config = dict(
    n_experts=64,
    d_shared_expert=128,
    moe_layers=[0, 1, 2, 3, 4, 5, 6, 7, 8, 9],
    routed_scale=2.5,
    balance_loss=0.00273,
    norm='rmsnorm',
    lr=0.00273,
    beta2=0.95,
    batch_tokens=[16384, 32768, 49152],
    seq_len=256,
    train_tokens=225600000,
    steps=7595,
)
Below are experts of layer 5 (counted from 0) of a mixture-of-experts language model. Rows are named router (the router's row for the expert) and show model dimensions 64-127. Each number is 500 + 50 x the weight over its row's rms, rounded and kept within 0 to 999. Numbers have three digits each.
After each expert's rows: "mostly gets" lists some tokens that are sent to it at least half of the time. This comes from a sample of Wikipedia text that the model never trained on.

# expert 22
router:511508419475504482462517505500464531562497607476489448523546495570466433541473532416526432554428562492431455464458481559476553485498526515448516509439459494509469575508630447524529563506509544
mostly gets: "\"", "]", ")", "\")", "})", "”"

# expert 54
router:510455454512572509561618438514500459430526534470454467485549437587487549530411483511456476470490520411499472587422649494463473418502453439494563512503513452509484423560577498399565464542442447
mostly gets: ".\n\n", "==\n", "==\n\n", " ==\n", "===\n", "===\n\n"

# expert 38
router:464455488514538557539566540490504536595612477496456535500418545606482545521444553552534402513454449495520566552509543550544507550437516475407480448412518535509514519591408456483499466480428481
mostly gets: " School", " career", " life", " College", " school", " History"

# expert 50
router:547498573502560508542506413521472478488532597533510491451374492487402419524567556544535567490515511532530478585390522432498558619508505516485546552535564489458428590534503525482471537464553407
mostly gets: ":", "):", " :", ".:", " |", " including"

# expert 53
router:491404567514536460456504544596478582567519638597426594474474520490467451432564514561527467518586479480544495497443549450478588541438501557420447517407496504462399501572572554455496501466513481
mostly gets: " American", " British", " French", " international", " European", " Australian"

# expert 10
router:480572558602520523469508544552516535522573504472479521584482574482555535443513543517473504571620476511464438457443535464456590421447473537475508441479414522563505629399455478517538553487460549
mostly gets: " used", " made", " released", " played", " won", " served"

# expert 36
router:521518466471562606477432466461498538443524523513508413486456434441571465392565536385516543548465496467475403446480418547597588578496427516412576424418477512450468457420545394395459472421509509
mostly gets: "}", " kg", "″E", " Website", "%)", "})"

# expert 34
router:466459481492558499487538432484518464466505521494563485495469480467491533507517433429619527396565429404507511553437504534448528514449526519532522487483492396493451532582542536460593479522533441
mostly gets: "In", "On", " www", "By", " by", " In"

# expert 29
router:495408460486463470496481581492446440466522433526452403458479423505473471536485466459474572467402534488469533542550494466442502451487515444402450492460490483520566489526534484548468504496436489
mostly gets: "200", "194", "197", "195", "198", "193"

# expert 26
router:468531509534503489569514528583432524542444560452559501461503532448502555477572542485519512552510564487482493491430503411580521511485632545534430470462488549565551503481430574537487546546490480
mostly gets: " was", " is", " were", " be", " are", " been"

# expert 14
router:533515623567585512504478481477498513458491489508490575499517522482468533516552582409521466330439545554554509536370484418575471557533453529477487459400457510508424473485572601562467488505565500
mostly gets: "|", "===", "=", " Binomial", " Born", " of"

# expert 12
router:489516540483595474500502478402545515462467464521607564470450533594514521555541520426512602511462462533422551565481495448465490559548545504560601558550362450483513538531475549501582442501581505
mostly gets: " Ram", " Sal", " N", " Sa", " Ma", " ant"

# expert 33
router:556556490576529537481458395502572493520580433481504530533490536436530559521491493425529506535545436481463527411464492460512567453460529571458442447546356555444545546486568416469480499505573542
mostly gets: " |\n", " won", " held", " announced", " used", " Succeeded"

# expert 16
router:413474442469494451539453397556556527540562420540584469528507485557480499605490519493513436535540563458501436506434574523443545427521459403454503449449529500479529580495474539463590514522559439
mostly gets: "199", "200", "201", "202", "198", "197"

# expert 31
router:598534518511549509507488389454487511466533528495499488462427484522499445519481507538582581472449604451516454507386498492472494552534514533520504546515484473403474515536527480500478527477546478
mostly gets: ":", ");", "):", ":\n", " =", " :"

# expert 20
router:520469536525440496450534526558502550453473532471577502464560529590485513548443438495464588579552466505450445516430480421577446492561545510467533484475461541413531393521498446515561487503545481
mostly gets: " north", " south", " east", " west", " side", " North"

# expert 42
router:510438425486474451500487508572435553544501506536534540493571602467529444583436399462550488407551513485427537595482470442511533556532429438602499493470573511546430480474511478501628549405557509
mostly gets: " G", " B", " T", " L", " P", " D"

# expert 55
router:466526520576537478573478445578528532565480568495561552401470554571428518412507509509397497453549466457468562548414479440443468524439575494414539456444530468476477497496636447525495444528591545
mostly gets: " first", " second", " third", " First", " Best", " main"

# expert 19
router:549437515529490454394514497483606513415539492497475530430544488530464527529523441534471526563482446518516471487459532572470520506470389579356448500481395489433614573522513510433503511500485493
mostly gets: " American", " Total", " England", " French", " British", " London"

# expert 30
router:491508492562583485592495509479529482431578582500477549527550563521426474483598564558589436466465396406516475485541498480489477539563552551539492503486436463472522501501450514419502487499410479
mostly gets: "re", "ro", "he", "inc", " There", " Gra"

# expert 23
router:499492512473520562567567536440500496495550554436451480519465488565535477539477556458571491553432547514519452497501521570481563488432583425506518467352565563537498498549437420524578540446531433
mostly gets: " tick", " rel", " Formation", " vacc", " War", " Society"

# expert 43
router:552436512475558475544508528418554567504471436501537494565488535506557455415479530579445451432511509378608451489510613520513464458508445571462541536486568580452501470460408457471580532505386438
mostly gets: " ", " $", " £", " −", " information", "195"

# expert 1
router:472563541481529476515539506450526461417571507571480499461437536426490523529525511542489564543474489447436402518430439470536576528498490540468511474477487510510574579564506394465611539481508401
mostly gets: ".;", ");", ";", " |", " Historical", " based"

# expert 62
router:511443480507483458469444482443597461581515525517572460522481491561486441600475544494531506525430483444505518609541535515478569445522496431599510615491473531501568591515405580509432466498529536
mostly gets: "š", "č", " Sar", " Kar", " Bh", "ñ"

# expert 47
router:510528548490489608448523416484503552444490461548472597564470493488475538531412548537464510478505372397489491482590495469515517423485475469452512525498430468493451460562475479466556429544466588
mostly gets: " the", " his", " The", "The", " their", " its"

# expert 8
router:490477526546516505499519503503557453436446465498546423482529529462536519480497537493548588491528459523505489573494536513510557552397490534552528536496425462475397461568586526470519601541423397
mostly gets: "at", "in", "om", "am", "ar", "an"

# expert 58
router:550547487491456488480501507450523507440556496498596468465506471558502562498436465543477629512556489437604486460511536573459441443428578479504545487505404515397576534583550580463551500495601524
mostly gets: " June", " August", " January", " July", " October", " September"

# expert 21
router:563490566542427441455455510505520549561529501615486441519466566490571516583501487504498513495518461485494362538533474563455506500410545443503476551483488521482505462599450431486477482467483586
mostly gets: "iy", "š", "ien", "itz", "ı", "án"

# expert 4
router:437521522549574589462471532480587534594491535504513515472453424541536578512502497452535518503460533565582550510463514517506445623447508447434449515436521562496494510465492511516485529416454528
mostly gets: " music", " education", " water", " guitar", " football", " footballer"

# expert 13
router:520456497602565507518482443517552454540448498445543528515462486550523508513496492505549501417577423561612568503446591475524483544485413456433471506498515458523532551525436434462543445384521475
mostly gets: "0", "–present", "°N", " century", "9", "8"

# expert 9
router:483460412455449518483512518475544463450560523554562448572543448455496497487468536461511547468457409534537474471433472479539493502492497611455489453534612472455548447511449499521519531524499499
mostly gets: " not", " have", " has", " also", " been", " would"

# expert 48
router:451442472544541517414487544487485457488525518502594424466569539451359510541377468482557463487569416440457507524434515577589509544465488554543485476534493479543536404515515471523476506539499478
mostly gets: " at", " in", "In", " to", " on", " from"

# expert 37
router:437499515569462421531478504542484468434575578488490416475502603465420528501481457509508455485475512497454436507387594538549547566564481353509511517483510503550475543535507465530491529475581461
mostly gets: " during", " After", " at", "After", " through", " During"

# expert 51
router:465485522483432532524513578463568522469544552472535513439509493482540443506474461457456495450565565513564489476472514499487471513526492590454530482436498546502414558576529444376503620512525446
mostly gets: "-", " under", ";\n", "+", "−", " Air"

# expert 11
router:523532439496551585505463533527490520580424531498482464565542496517477499497589517532421607498518550500611522475415442430435513545521484534540465546550502560515554600515476473519684438403497402
mostly gets: ",", "),", "\",", "',", ".,", " where"

# expert 45
router:471512507538489552490530474436470497580525514594503451423591494410516471629529496543612493415462507453532498580449466485492471551492469584406479499572523515545522555539549486513564551484436526
mostly gets: " it", " they", " They", " he", " It", " she"

# expert 32
router:500531451509512465495613469575577550438597574496515484563491529579461538498525444553502537497452503497459343496497499578561579459476498501458447507505483505566464593472489454505501534425502507
mostly gets: " having", " moved", " wrote", " making", " her", " took"

# expert 15
router:453486516539577469460492517500491569456444475428481558469514550528449435451514484436516514427561527452461455521566524472514514525435471547477458597505440532532562489539461488501456505458496478
mostly gets: " a", " an", "born", " born", " another", "An"

# expert 6
router:481527433478534400471505436457563565485550590561525424495549516585547422608516535620457505362418498468549390595477457503486514486605471472571516494513560552499548573567553536406526485463469494
mostly gets: " John", " William", " James", " Robert", " George", " Henry"

# expert 18
router:423487519615607564406512369520454513422490558419499488416436564517519554570544426511462490552453529533418458490469548526497504566473449463448478510439451561507507547447529471493497443512500508
mostly gets: " member", " Council", " Award", " President", " president", " Genus"

# expert 27
router:559504532513511452561464520524587514462543487474589495479531452502466414493567371549496443498517427593539571486497533581555538487539601444514587449517482528429475493472517444530632514525564477
mostly gets: " \"", " '", " $", " [", "_{", "("

# expert 7
router:542473551535480501474419465515538465541603629543525512444470458539491508518552439567422488477511556499553432477430518478583471492416527549484514449479515490540577438442503447391538535466474528
mostly gets: "°", "–", "-year", "'\n", "',", "′"

# expert 41
router:513557457472465435516393462456549458490534478466486469396542530512450468505513441551509642471520516478562444483443529512575440452577466504514544512564436470524537466464596429462593427480501495
mostly gets: " what", " However", " if", " same", " how", " If"

# expert 5
router:546507445504426520481566498448534549535527548409584535543452427478523437464502508530454448473491483565414433436385439498494509554537561489598443529428586469478556451555506504559568418455522448
mostly gets: " (", "/", " (\"", " de", " [", "("

# expert 57
router:462491551465504570528599421541445452554427536524466445415534535526535569580531501414524551510491578525546518554372416515521551468545553475481507505495602452578454437528543568487578416484532380
mostly gets: " season", " album", " film", " series", " game", " club"

# expert 46
router:517370492427478431481518537415437570516506485559474560452562584528542509496511511478484505483510538456557533446469562424459510377353561532576532564578514525472406425468477489542533468557471478
mostly gets: " ", " (", " mid"

# expert 52
router:420537559519551490500464496492629474508561453477533596410475457585472428472524500485490521450523506514426523546454471482459531556439562552550535482381421431521561479475455528530518459572523563
mostly gets: " st", " un", " ch", " t", " l", " sc"

# expert 56
router:493458510502515400536497478469512543467525434560518509470497587565526490498441450559500516477437478482489432516495597554513493550598478565448531508467510469534539571446516497473523490488498565
mostly gets: " foreign", " ENG", " List", " www", " BRA", " Nominated"

# expert 17
router:548482442468524567486579434502533537487461576518468572529406461573508473589568469497521501470514523500493515481493469487514431571509413562452558507528498593507475457452424481565482553412459413
mostly gets: "ers", " people", "os", "ations", "ions", "s"

# expert 63
router:537527415424485475489480564481449485590462469533479459391540537609525578500521434540572529496399507544501569449535566492442445547510539516441508503541501508476523473464473440436479490453502450
mostly gets: " life", "ations", " work", " order", " land", " power"

# expert 39
router:535471525445542587495545476532496597567545546527473456445520456463549485541405418454461550466446436512544493543482515525495450489534448429501523540472521507480566512512566459511556587472481486
mostly gets: " Smith", "ley", "ford", " Brown", " Hill", " Scott"

# expert 59
router:473490426444497473499483502464501470542492446522571566458498582548444603475546530480549513554522522542562613519361527456416464494465503581607566540524513460543453511655538519420518482465474478
mostly gets: " dec", " sc", " ab", " inc", " ins", " ind"

# expert 44
router:507566511513506460539452534416538441439532549455439450452549498457549492550529427608409520489460502533422405422561481516601560528490556561607520473504503453526521523480550486523437541430515575
mostly gets: " tick", "ski", "oro", "pa", "oria", "ho"

# expert 49
router:574452549493504571466532428398553471508484575465582515494587470455528507446507479434562425513461486404507463580491432461538455504573468476463534495546474535470401500477519461495631562536492410
mostly gets: ".\n\n", " |\n", "\n", ")\n", "==", "\n\n"

# expert 61
router:505581466525470491431469517569522575454473539446432592510476470476496511496498446538369468423483548443571519546568482560580465419566475554533482450558530533471464442516605559423481544520528522
mostly gets: " John", " James", " William", " Robert", " David", " George"

# expert 24
router:446472486493494527478572533500453510422440527472447498446509474538527410565478534462498373550488553514480455493482590439503534576469512495537516463413500492482441439437608402505477471397505542
mostly gets: "D", "N", "U", "B", "W", "O"

# expert 0
router:522421458396502405533523527407515464528556458521531456531505536551445429551470548530467563482554566453520502548528487479438511556550519508499394547435427491540509439471458559447556471492555541
mostly gets: " she", " two", " eight", " three", " we", " several"

# expert 28
router:619497523538544524510509479444490485549509525476523493587419476424546524524530459511511537425440480496432431524547453501527584538422460508436483423493542442388465537515566536543470472455452553
mostly gets: " century", "°W", "000", "″W", " million", "°E"

# expert 60
router:527396512637571529513561527489559461488473480531594540511539429482461427509451498446550584429510423491481433479526454459467459358554448509436457521432480648489432481477495476533503570526529515
mostly gets: " known", " such", " similar", " low", " large", " well"

# expert 35
router:583477509490465455420590520489515476490509475558470431454490471452536566510493511460396571535466523538463520536520572549551490454479411480389496407571562553457481513567563490456456556506425426
mostly gets: " England", " Australia", " States", " Germany", " Japan", " Canada"

# expert 40
router:422524526448509481555472465507558598442557452575538539472512604511525462508411500559533494519558540432513456571519496587514478493522575480526457609521531468496532538507540587451587499598560504
mostly gets: "Personal", "Scientific", "   ", "With", " ;", " While"

# expert 3
router:488399447543498491494573579434564455352530491512549542465495504453499488499481530483485458464494524577476511527507469433465474459488435483452530578486519485559468503517476511607473497533414456
mostly gets: " •", ";\n", "})\n", " Clade", " Years", ");\n"

# expert 25
router:456471584556466551522471530553489530463557466532490489519497550513447566499480484555405563549567494563594485526417489501443456429484454471550544491505545416519474609447431496445497458566494494
mostly gets: " New", " York", " San", " West", " South", " Green"

# expert 2
router:462500539471456463466386550502499481521498456523489573464437593523498619497450415587464547575552467519513506527427522407458447440569565483577544490560466440526476556524526552451523424496471483
mostly gets: " Saint", " Fort", " Battle", " Holy", " San", " Royal"